config.yaml
moe_layers: [0, 2, 4, 6, 8]
tie_word_embeddings: false
beta2: 0.99
warmup_steps: 200
schedule: "wsd"
batch_tokens: 65536
Below are experts of layer 4 (counted from 0) of a mixture-of-experts language model. Rows are named down (a neuron's output weights, with its number) and show model dimensions 0-191. Each number is 500 + 40 x the weight over its row's rms, rounded and kept within 0 to 999. Numbers have three digits each.
Before each expert's rows: a language model's description of what the expert responds to. This comes from a sample of Wikipedia text that the model never trained on.

# expert 44
What it handles: Music genre words in album infoboxes, such as pop, rock, plus capitalised name words like United, New, Western, television.
down1:523438520521583529547489439531448451492502511511525522501488515484515501509447526553510505511486537517517500485550521511547545571498517497462575448454565435464509546486489487529514470547517502473506495510495411492446498552454559462538472523503572533484489458555488511545467518533494459498463463509491477502491477537468534482531477487472522463532469515556620532529497479532579505515525483464463532522520491551503531479540513506440640520516543532486469529502525442494560613515435379550395484455462527550498491509484503522458511551485397430483486466577428495504545471517486436442
down2:499419528545447488499529490476446560463516514428498448480470499552426527492523514489511512450482488536529519536470561546500491545524460581505476497516489530409465492487528575528480485479510577493553503422395476497483465567491429574542410532525442470505505515518475463567512488490548446430521572531451485448437479421429574500491429494515528546528471514454424486499494452438485524498488498504581575431500546496584497464508570430504502520461551532496566481531477454537451493491509537496505535430459499506497510468519494545502505511507495532560508580463521517498479504460510545471

# expert 28
What it handles: Capitalized head nouns of organization or place names, such as University, School, State, Department, Church, often before of.
down2:428541472549500573488502425500501526528554468460480529546469424543524556511526513523418489431528472454500417497460565497507522536544514476480551465563556493450511541485502533480482477528474452455517526501509485548472591503479407488456448508517547489554480510481531498471472567465476506436507530484438467537533449464515551486574544535452501479498428505479420511445555513491532495534496482460481526569470501567534530468507536479558516499438504474501545498474574388501535491582532437488478462485493546508431485578450473501523568523479495517486444469454491445570468537414519467459
down3:533431508521593500518556535511573505524512499533532486524505464470462507401474460537525498449488524547471505469476423546524511459569497448504570504534529487454483495542428486472450410512493410476476565511463482453539484506459477566520464511520496515528453494479518543522507548444546471418499469481498471568535487455457493543527566522529517574507458569379470521504442484521433449522490500507503539541509526494517551542478488483492535475467512565512516513486489482319429506517445544474544514460534510537498484493529535531499451475452510454499556480469468541520475493496581466523

# expert 59
What it handles: Word-internal fragments and suffixes like ter, or, ment, ous, as in cookie-cutter, tutor, policymakers, theatrically.
down4:583501498544563566482531510478464456509487424446435461528511579505579564511557474535546460517484534465520581491503507502520495506500571501485451486539498450464550464453564448483518497543483448462496427482471510512524517500526504511521424545466517522520517569558518467586496520485522530524459443480550504481550547480459460475493549516434510484546512490515502487503492483556414508536485578450556532495480562492564507489489462467543575451610463458493495470485513540453533407498471537498446514556507460504456428505511526485502442450435512559445459513499552472478462441522415496435
down5:528486463540493476473423492558536462505469569558467465509503527438505495442485470502564460517453478391592531510447523605467585496467529593538554512505441461473444553480531500441470475494545511477467456460449567494531491507495471539527530472471478487523502465508452467546504510493420518491509532544566503496470513483492543555519544470498441523438551435456486452497511463485463505539558557460510478563465469429487407565467558477476536507573481522450482520483524509519479544536504533488548519547425493441518511502516519448515476496436522478476468594551448484447440547503453500513

# expert 1
What it handles: Single consonant or short letter pieces inside rare or foreign names and words, such as Famig-l-ia, Rimj-h-im, autoim-m-une, Zagre-b.
down1:582464452536527521510503527513535546527552529535459493497525574497486593450497552450414480543598466519468463482452495535506478564482579477472485483557540544511474552464438557543514562465499520520562526536487449425538460452458521556521495517537495562577542435475459541531465454506521481492515491469530515547487465511523529512446476512541439528532493424500580485549459522506462477437486525501491580456441483485544458519461427546534533509542505555458473490563545493500505469495551508522497474488580523494493428489546445463522493455435550418555511548514494463482540506548510466572
down2:454484541478484498496466549479486459456459487494474438490547521515546476514485532534459566529518497509491537522530483522486500528540512465444416457493488491468426545503546515496526475510547502471513525380532574532458469482486478518516522499415550499484422487505499606499500528480509551422432481521544516537529434554562485430508528516548492526555521524522513528558429492545492495455558470461500565530494489417502481478448524508527448494489425479445496528484502540561499562449527498454442534516496573477474434438577420498541511435442458561431495547576525481455552526538542550456

# expert 27
What it handles: Short mid-word pieces like it, ot, at, et, id, often after N or n, e.g. nitrate, Latitud, Buitenpost, sheet.
down0:468459449481505509495513469491458557577530518484457534515530424503498519449493544484419495533515431526438535543522517509489560484517469468488488478480448420503471601463467475478534458527468509543550500466500455532526557478418517530482448531446466489488504516509482430427472530587524525479590505512488577469461469473485479482533617568511509483572458548506532519462478487518453468389533536460522535488484492500534524445494515446541494568486527594516443511388513535527505462481469535481494452569511525551541500501511431437526500554493504526471565539528479522485494526531563443475
down1:605521425506536520548547528459507434507520558530527465541541527551446496428512474539524410486487523482527440437501539563519499485452496494553544504530587458459507468463460533516478507392520502529472477506592438476513464554555531522478498480521473508577463484459414477501462445497564466445509499536478480477489494473472507459465519525521490567537492518523459530470518420514532471495451526498472458440493538394548476451455523554486503478520520557468480450480491485583436558520498538477555583488411496549472491475536456493487493435522572529522497503518490432475497490535522561537

# expert 0
What it handles: Opening round brackets and other openers after a name or number, as in mayor (KO), (1941), and also °, ^{, _{.
down2:479579417521521555531535525547520470528512495442526480403503412565492512516457465546538533493522529526483516548430438493505533501545520540548583504497452483492416609528497541476532490466535421579494516484495451513455498522493486497545568478482437538505508539493497514552472578511525503539499594517387443476476518499463520497540539529433452455412539514460490510473455555568574497519422446519499521515497481571473547471520502467499492498517499485483451484466482484503548521447494489514473512475482552421538551477496504489484487454512552484458509453456476499412544502587483486542
down3:514543480516487431459483492536448501539480524490510507564446401571513527454548482507564515524509508488412533485440512495537535500505531430505513539450539481453525460502468493492429528480430475483524510520553479576504534473558552427574517545499529428470498488549518478485480497510515406493444473553538536453461452557443486497472464483515472474565449484497480492433515526442484547436512494505517488483560446442550593525492576468613452416517452550506567555432508568498462479507546466483573495491527482538549525536543546511502464490492494404483500534501547510469493464499524500520

# expert 38
What it handles: Plural and third-person -s endings on nouns, names and verbs, such as German-s, Ram-s, defeat-s, organ-ises.
down2:447519538468513495468435483462459525540479551522492490553433599513496522484536531440496483520475556542543518480402516539597446477521558447486526549510458496435512584430484538570476498452491567476600492458529470502481459486497530458527549509529491499576505536479520515441493532487499463470507576490516571464441555459559519449443546518462539511503531458409496499529513440468504474518456419558400517549472533529480474436545514493472459473519488460524474455564522583518441496437501520464429478549489496509500518557486495569482497507476500492494469543461531443508439503495488524489
down3:475528536493464572483453476485500484511409538543521458499478486529518522481500513462516545503494491446457467502466438563571530587459537484525447454550440457465431574507529489513434499482555499510507460528447431478503481501495465540499516468441461536539459514534538510468543505525551429461446517434457521470530462524507471508505508469477532429541455425513493489490484465524545549521468541502502449485587539509619522559486551526597476495527507447477495500549529574480573512485462580552551464516512512495556514460492480459569501429446498455456527500489578509455565553458577484533

# expert 21
What it handles: Biographical words like born and aged in date parentheses, plus served, married, elected President, early, late, in.
down2:491449518482464518548472489510542528403594508382402523477524429498507467514543504441544531487419516574443515522516485542571513491481532516450484534450501494524543417455459580509484523516492526534494484510518474549454503464466547528472516524440481493427524469540516522542531504467554475491477498467507407468451460505419493487457510519507535463487512460522484458483507505520450471527508514502568491482515457525492474502483391497561537570473437484489422507480496491514484505509561499482480514434565555418443499552436484503493519531477535461584588524605531491563510482498483527503
down3:391505528560464503475531445544519511524511453525459550483522430558479504437448393512485487532559513574457464535466582505582501476515543444431440500518504529438539514465482537475431474474428443469497560488500424518485464512511498497508561583486500458460468541509532474545538513402472498478468495435597534485512434481519430511531501484530470530439500511483506490434540516501498521529457511469544467458526449440562481489555530506488482485518466505442533445496407499429515548526547520460584506507510447461518565475479510479474541448484485477533518513549435528496460495518479521460

# expert 20
What it handles: Pipe separators between cells in Wikipedia tables, mostly after numbers or names, plus semicolons separating numeric lists.
down0:546564539503498609402499475455427463556513521478485463422468514474498488520444492484535514456540490471470547480481417516430453476492478512557416536574461549500479507510515438507544515407554573542522500487559511443499529445492522472501519529545439437473545518492499527500546507503498536485485431549415537481471524539501539453581481512510445564516537545472494473473498429445415523498511513508427495482527491548529519555497494526556564534470470424471419521497560435500479523537461500459477521511499460495459449538521514467518495498501482441431543503442508480476558515462509579503
down1:498475485507516516443485532456463449463500492572472504533497508519504479488495491475478554468464517499495514465456486508619533543464495479502476515492425548542454459516513527448532429471479570553555485531508531541513558526489518441442528511485475456502485552461471559540434555586563469500527523517575467545466418529494478610496558511514430495529548492444452451512584465472547518413452506400525500538509537539468440431501527438496464452494449571509491512502559506556459515523518522433479459537465438548523550492524464513489507468429445520552589531536559513484499512488501504525

# expert 17
What it handles: Word-internal pieces of foreign or compound names and words, such as Taekwondo, stuntwoman, Ísafjarðardjúp, plus CJK bytes and adjectives like small, Czech, Soviet.
down1:514510454482542505509443532535509483484525450528441560466500485528513524512431521526522498629477468475464534574453537463521517548493548550502506560498525472495446470446561499490469547555594565446485541502522391544435551449503482505477491495582580533495496535589442531513456486518518465472460473456477468476511544466469519495461527505479571508510508497470562465453417455462477478479436497477458495495546488500538494512544464469558521466527523516500545523543577526497469474476568497492445430547489538518582455495543439514492499546440523440424502461458595490456521527517475492552
down2:424490453481497501445388450527509445509530543574560560462467556433521572483487523479498548548503460541461445480516494472458520466499481471515439440551475493488529550483533476537476589567445516509479500503450512541461518508534546484500516441477479517471534566551424468503504465455496509526440507476524464501586495566537468508483494522473478464494534450427488443490484475487510516410525419479537407516480555489504497474526452512575445536521474481486528519512504487479535534496464529563449463474518466517433496451449546561526467509503565577471460462540454604472481481540504564568

# expert 29
What it handles: Short pieces like os, in, at, as inside words (stereoscopic, whereas), plus the preposition in and sentence-opening During or At.
down0:406490548510450387466451493512495486499501446581520501532523547570502502495492520426546486471567486555502526483460533459542449545516563452501463506497443527445504445561575508560534530396494516404508471539527455473524479494469477523467505489513503405475517523555571488536551489474499538490479466553573485506538548482474509512495473485522501485497505489469516539524482508479484548547477469464572502462490470430500539564590524505564470531519515506532518547491453540550495477496479437482485488498484549471507483488587492510441572519583499529575425443527511507550579473479428564527
down1:457462458550458544542543542540484558488505529565512489479513538495521580426493432493529533486503511458546536471546481455458526513533540492432496403454435490494446557433520506493440614516504469495494490433552507440511528470461461491497584535442437533554410500497524531457516517527478511543424480523525539427549537550448535512484507542467496468527478444491512561441487500456444548498473496473477504569457559540624531454539511538469518545534464524462530487484485527477531545565467477549503500482509535514512547509434490511473495567485460560437445499477458477505484545504508432467

# expert 55
What it handles: Semicolons, slashes, bullets and closing punctuation in lists and tables, plus uppercase country or organisation codes like USA, COL, NOAA.
down0:510540503463533530500478485472582506511475474481529465472564481497462464480521461463491491507481448446526478560466498538467447589483435536477537521535491567394495484472559523496495503483519440544506471474429484545510577475517501524443523489431518480422469500485521471481477513463513484518497456488435564475418444558597509528456491433539440541432550475430533521570521522512436465489515442561450441537542514512463507467470453497516535534508492478472542461523456377506478478546489450460442523454565521516523459484485548485446552553506530411536484525433474477510479554466535529443
down1:441541423498499565502458445536514408452533459474549434445485451528580453481492489476551518471497477550514451506511526454480489540547490523470505498523508464433455557532600459546528466473444548510518513509535487482484420478535439462483535486499583438528434552502506489513507480496434500505433498500499504454480530455486476471538456492516492433506444531477461538425556482446518539531465458471483514527478480465493498458477508404558494583516482545510412464561427464497534552558550431553471483496513485545452542524504481464418545467464474493470517479479536535460524575557513579506

# expert 9
What it handles: Final word pieces of personal and place names, such as -son, -er, -on, -berg, -ington, e.g. Bronson, Opperman-n, Herbert.
down2:468468509499493447514501542538524554488450461505553494528489544572485521510483473482477515484491469483483467557460537468523507500563534455477497501444442520469468503413508514532491507552467469477531490541509491455467419484487502549523575512474532572520482436585597536522518462568417476523362450544483524410555444515532504435522545491404491567595438492505486554493529417492445523498543488536476529470435430506557440516490547504494512558508474516526495465488478527474512498474522482541497505476520483527547449531473469510449514533512419550395545528516454482543509538471533474523
down3:434579512508517506442489524544561559468463552455528484480521457495451549507462518433507512523564477497481461439477441567525493499500433579468441488555459517484521498425425463505475510534440518472467505500534521509543544508512538379491468472473484486505518482564503492520526515440530456471502420503486448478494387518508466473431474568518530552412508504549522476464526490452437509535521501485481525478478533484476516433546467495514471594431602422512507476580491557524533471475450470456527504473514481512517554475443467470424516563572521485497489495479541489483444471500503522435

# expert 19
What it handles: Middle or final pieces of unusual words and place names (umb-rell-a, Mooroob-ool, Lørensk-og), plus of, the, and table spaces.
down1:537476517425554514476482471459509505508556463522520472485495485415507525488560524576537462517472573526492542484566465549518527533533457514472513456522452497491474515501471569545495527512528486509416551539524503500516514492544530520510503478543529558539529486558541486562481501440500447534468513561478529508581517545426507514513561494497471529523545488519563525458496473563465554423496446619426426500458539536531561497449572495492492513496458510471521473515568528446477455478572539471508504437489425515536484473458576457405482483453502554456562544584481480492574497429551494510
down2:510451459504468496505511533444547442506503486503517542527477470485510447523472486447540439546493432455471463507530440487482521566465535551499580544485473463495519475431506461438474516471538528479546553572456482521463545524477507590507516530458553542487436505585545516482541495465545482446519481513659519492450526433405538486510508463475444468520441536475526494416506525509449507505464558443505439483495491500543482499547508544539516454551527535444452479469467451497523445503489543453464559372471488494478487483456419522455431520476527481476577548489533535474489484521500498527

# expert 50
What it handles: Single capital consonants or short pieces starting words and names, such as B, D, K, E-b-ony, K-AJD, Trib-e.
down1:467523573474513527479551503440489478584534488506537523508499487533544460443507470524475512449482440507552519549476498517538478495508474442555463492486563393524454560528481512527524573495516536474484482425456496519443536539501549533522425517637510579546534418478487486466478466562500546505518490486566483509455484463471512485488438571493468435433458508439529493550505531526571474461510566498474577499551514489493492553537451509639559509480495488533552483460456494451495565555519496478461488525524448488525460559503520479490481510491540493552564487440514488480502500455583542517
down2:470510500528436470536447480513473548422509449511533479401467497531476587515547413489529487538583514537584440517515451472513539503517498492577482545465543550449469467569518468464509450521531548489476489493497548542527460473455518499524410541451479497466455490513515436421573504440501542542437514500479563479447534514528477434501498536527474583534576512490511519502523473485526522519406553544488477529500523473454471478561558500466429540546449450494429488538476486507496499539510491429515421458482461555448562459475588566510492442488503550466486494477507483544464499497530508488

# expert 61
What it handles: Pieces like an, ian, ar, ad inside personal and place names (Al-an, Mal-ian, Moham-ad), and nationality adjectives like Indian, English, Roman.
down1:493449483456556484490535498401424475521562516522541536486444595504528560547456523527540479479481516498540454541450492514481477523521479487502519456423550427493411557518466536478437523478498522505459478524520490488459504478524552519493528478503523560492479520513517497481476471465571456457472466408614535523539525477423546525430534535540464551550519468453489534472504502459483604491469566503512501487581532498508500497493486560560456504515413544493501469501505496468535586433576468471481463491488478489525483531463379497554536510501529460510491537563493542413488523484526550537
down2:526547523471413529572472510531480508555484528454548474471526529487548494507538454476520515503516483526525517578571553502525542519507534527520506516505485497529461487444489481492522535458517556488466568524536472529556571492508467457477494517463532577577550441502536473467495438528497446597430449498548482535488550483512507454477397541501591562504541510432482529482445474514533560456498563590570553526543465428493500509476508523537578448481533499535462462545497463572476585481510552456436499530499525476475515582466415536482547497482507521470526484498520499511516566466487536590

# expert 63
What it handles: Field names in infoboxes and tables, like Kingdom, Order, Coordinates, Party, Goals, JPL, MPC, and units mi, km.
down0:531544451506512450446497458522468507491539530521483501507444514469510550495562516531489547434548507489505499547518483486489500451526458590553557480534481505492542493511508454433525549525489503509460461569451503470535526504554550496490534430459562449529589489518435530551527521540527490507481485487425543472478495518485475561619474593455594480473447514471548528522502518503544544462488513489467434504486442471490487587409501541561442475510540559502496462456464512455454453539500536422524525538439564448491441517581491543463476509473409523469463500510496546464438477459527429478
down1:509439403566519536557471490471497494550506610533544496483616519492473435478439496458506489538471565494554515457528502455510474481486425436465455513530546581540494507480428456472520532540480534503505524522520544481578477521524554514551490480502485481478478572520438518507454517537544502489564514480459422497513475473499430472498483427479506454596469440484527476517541425506556510473538476478467503555562505526496470482515459517453546448490495533570510495500515457539468460498500473534505422508465475495423479506513500511622485473525504527549473440524557446475567576511551452507

# expert 2
What it handles: Vowel or short letter pieces right after a name's first capital, especially in foreign names, such as H-ue-y, W-o-jciech, F-ür-st.
down1:523520530490533460483563524526561502527464508494427540563415496545509532552478422503481506506482474503527475518447565427535480512508558506441512504471519494579539499486550539555485478484441420461496488432495522482431463520461557518554536525499590520538437436520502429488508541518456495559506431481485392515539555491503466563429455477474473529485492460558425509543604521469491497491478515503591503535498513497522516510502553525500477565447565434470491512524547538524531521582519510455502514544549439438491511506537499560468516494547446538504539504483469464495499481454412442547
down2:477500520493568524470514510527489451452495517483509445522421495492495478492507442453555446472461455459529431511556568460458487509469526485528503473536570405568511525473493471478480505530523501504406501486491473472451516475503499489454543547472587587502406482408483549498382476494459466475502507469561457524495540499563620490469448528450507502524525523462496541527414486515496482497405551427562512532497547523495526495517471523512455520520492490516503396505474472511554518541504477516457607476491498498540507527527430575455479474491563492486468502452467438529541511527515544508

# expert 58
What it handles: The articles a, an and A, plus one and single capital vowels starting words, such as A at paragraph starts.
down1:472481458533518499548502520538487514485551460612512447448577534392526507371476467428572494458457503449494513550474485491486479564546532498552507471536422449507485522526597425423518560513510544435498512497427457490457549468494563496482515468488530548506440531460507483477521476497493501451468543502549513453520551508527476487472521461476498444551531543521504517562509518441450482479534526551444541466467461534470463522447582488502511571527572494501507448453490456479470468385477533496505547546539436513546461537475476500484501534493496523459427486543494500496531456506446503510
down2:550511459477510516484468527443549499529537498575547480491494489525458502495529426485531416434466529478531530517506509530464496509529514435493455505503489488450467383473453508498548560477496484545496513503421513508499516482519502581540513519531568552515498487510514548440496532477427485444484479416565458440529488514445552485436467489470534493473486432505500523522430478503437530562549417483602440437475530505471546470533487554512522459500567499546491560543498559491447512455498494437467465489497564477584477472491566560477513505516596458573511410495501529538416529460494488486

# expert 13
What it handles: Colons ending field labels in infobox-style lists, such as GNIS feature ID:, Postal code:, Family:, and times like 4:43.
down1:479436486494476478498521483519462533442427532463477485476465468476429433542520590456476518480521510571489481483514442443565513502474453490456500508503495494537462527390522441467498509502498480503489473452482508531483414543466431496472630542536517496550466465549532468464521468550485552477417530536511539525545470509560482417520543475484496522506518526496483532491486544459531524494466447508492554474557497442518465519480546567485488532582474495557483526490530518476607437452517429593479497482535474436526572461569495601484481547546440527485525488497505476535555457491560486508
down2:572469486527524385455513475497518559514541474487496503517469476505460562426429435522471541526513514492508487529466504410537502576489459543531587514469574521547577547474437578428534456508605491445479476510500445444485490551537491592539455505526469493485518544466504461456475489521592526414496516504496497472457496491476483497491460493427517504446465492540556499520515511442550468508482538496502479416581507448518511521500422551456426510562490457545564532502504507513441506470447535461454492434459511479548466485531486485537505442520556482446513455453498507499526463515481489529

# expert 56
What it handles: Inner and final word pieces in running prose, such as he-ard, nonethel-ess, emphas-is, mol-ars, intellig-ent.
down0:606498549516503478515524527444474446490483466551527468465577474520565547497470440476508469414492482542559471468524548506505511498467535532479463482562545521499497454567531515565461520471473427475457446477528516475498484461500466578457472493477474513413512563544458584519566491475475511498464512398552474470516493473511512505476491517487497528448533466401487525526492525432422540526544499564509540487473583500500479455536551523534507480533427471415479446466541520509543453521472576447492502412474505497593555456461481496512509465458562565448496494520505440556510520471456532488
down1:526564410495549528512510453494423535482444490457547541449490444571535546558429517500449541500504474530483469489537567530547483513519537426413494478462473589535488568471444449503470478443504369479487525545489500460498570461514541565475505489468568497457522552487485506507499483449509471523447453504469489495427483531473467445523555516493486430468485444488420530466518461553516459436422478499474471525488534532495533421490500434540553435476498491532475528431481449546482450438495500530432579508443539503507498512488496547487499511491537514485516453577518480520515487533555489449

# expert 3
What it handles: Opening quotation marks starting quoted reviews, plus single capital letters and symbols inside codes, formulas, chemical strings and acronyms, e.g. "a solid, DNA, InChI.
down0:468429507531460494605478474541613421524464475586529509537500482509508393489395457483509421495496511433503553444516482506489515428513536541509474496479505589546493485516489453493479500512446537503573406421446504489515560546540560498474537502480504589454472518511514541458485555472523505502492461479545485469511538546553481560471555565554465454460486493491560504502519467477461507500579518494589477460451467460453472515476487558506459515537563534465489504483504498455516464529500573494482468479503514528499484513491552562456420523510557492553503515519538427516477534464450482504
down1:562467433540521457509474482455534443461443474497547529513517500475511528466525467540451455529516460438456534498547514503454485546512531456518516573426444528545495365463464424502541499513528498500570497526550492475458448507474471510518544527458490531563542468541485501563534466583560527523475552515520547397496525494474410506488488463535449529585484449518515486436545562586448464525496490525529487480554518494505456545494511522462490490588424466456504481496492532562557547561500520500427519503451493447483473529510499493514473461433472459570484569547548482497521484561497473546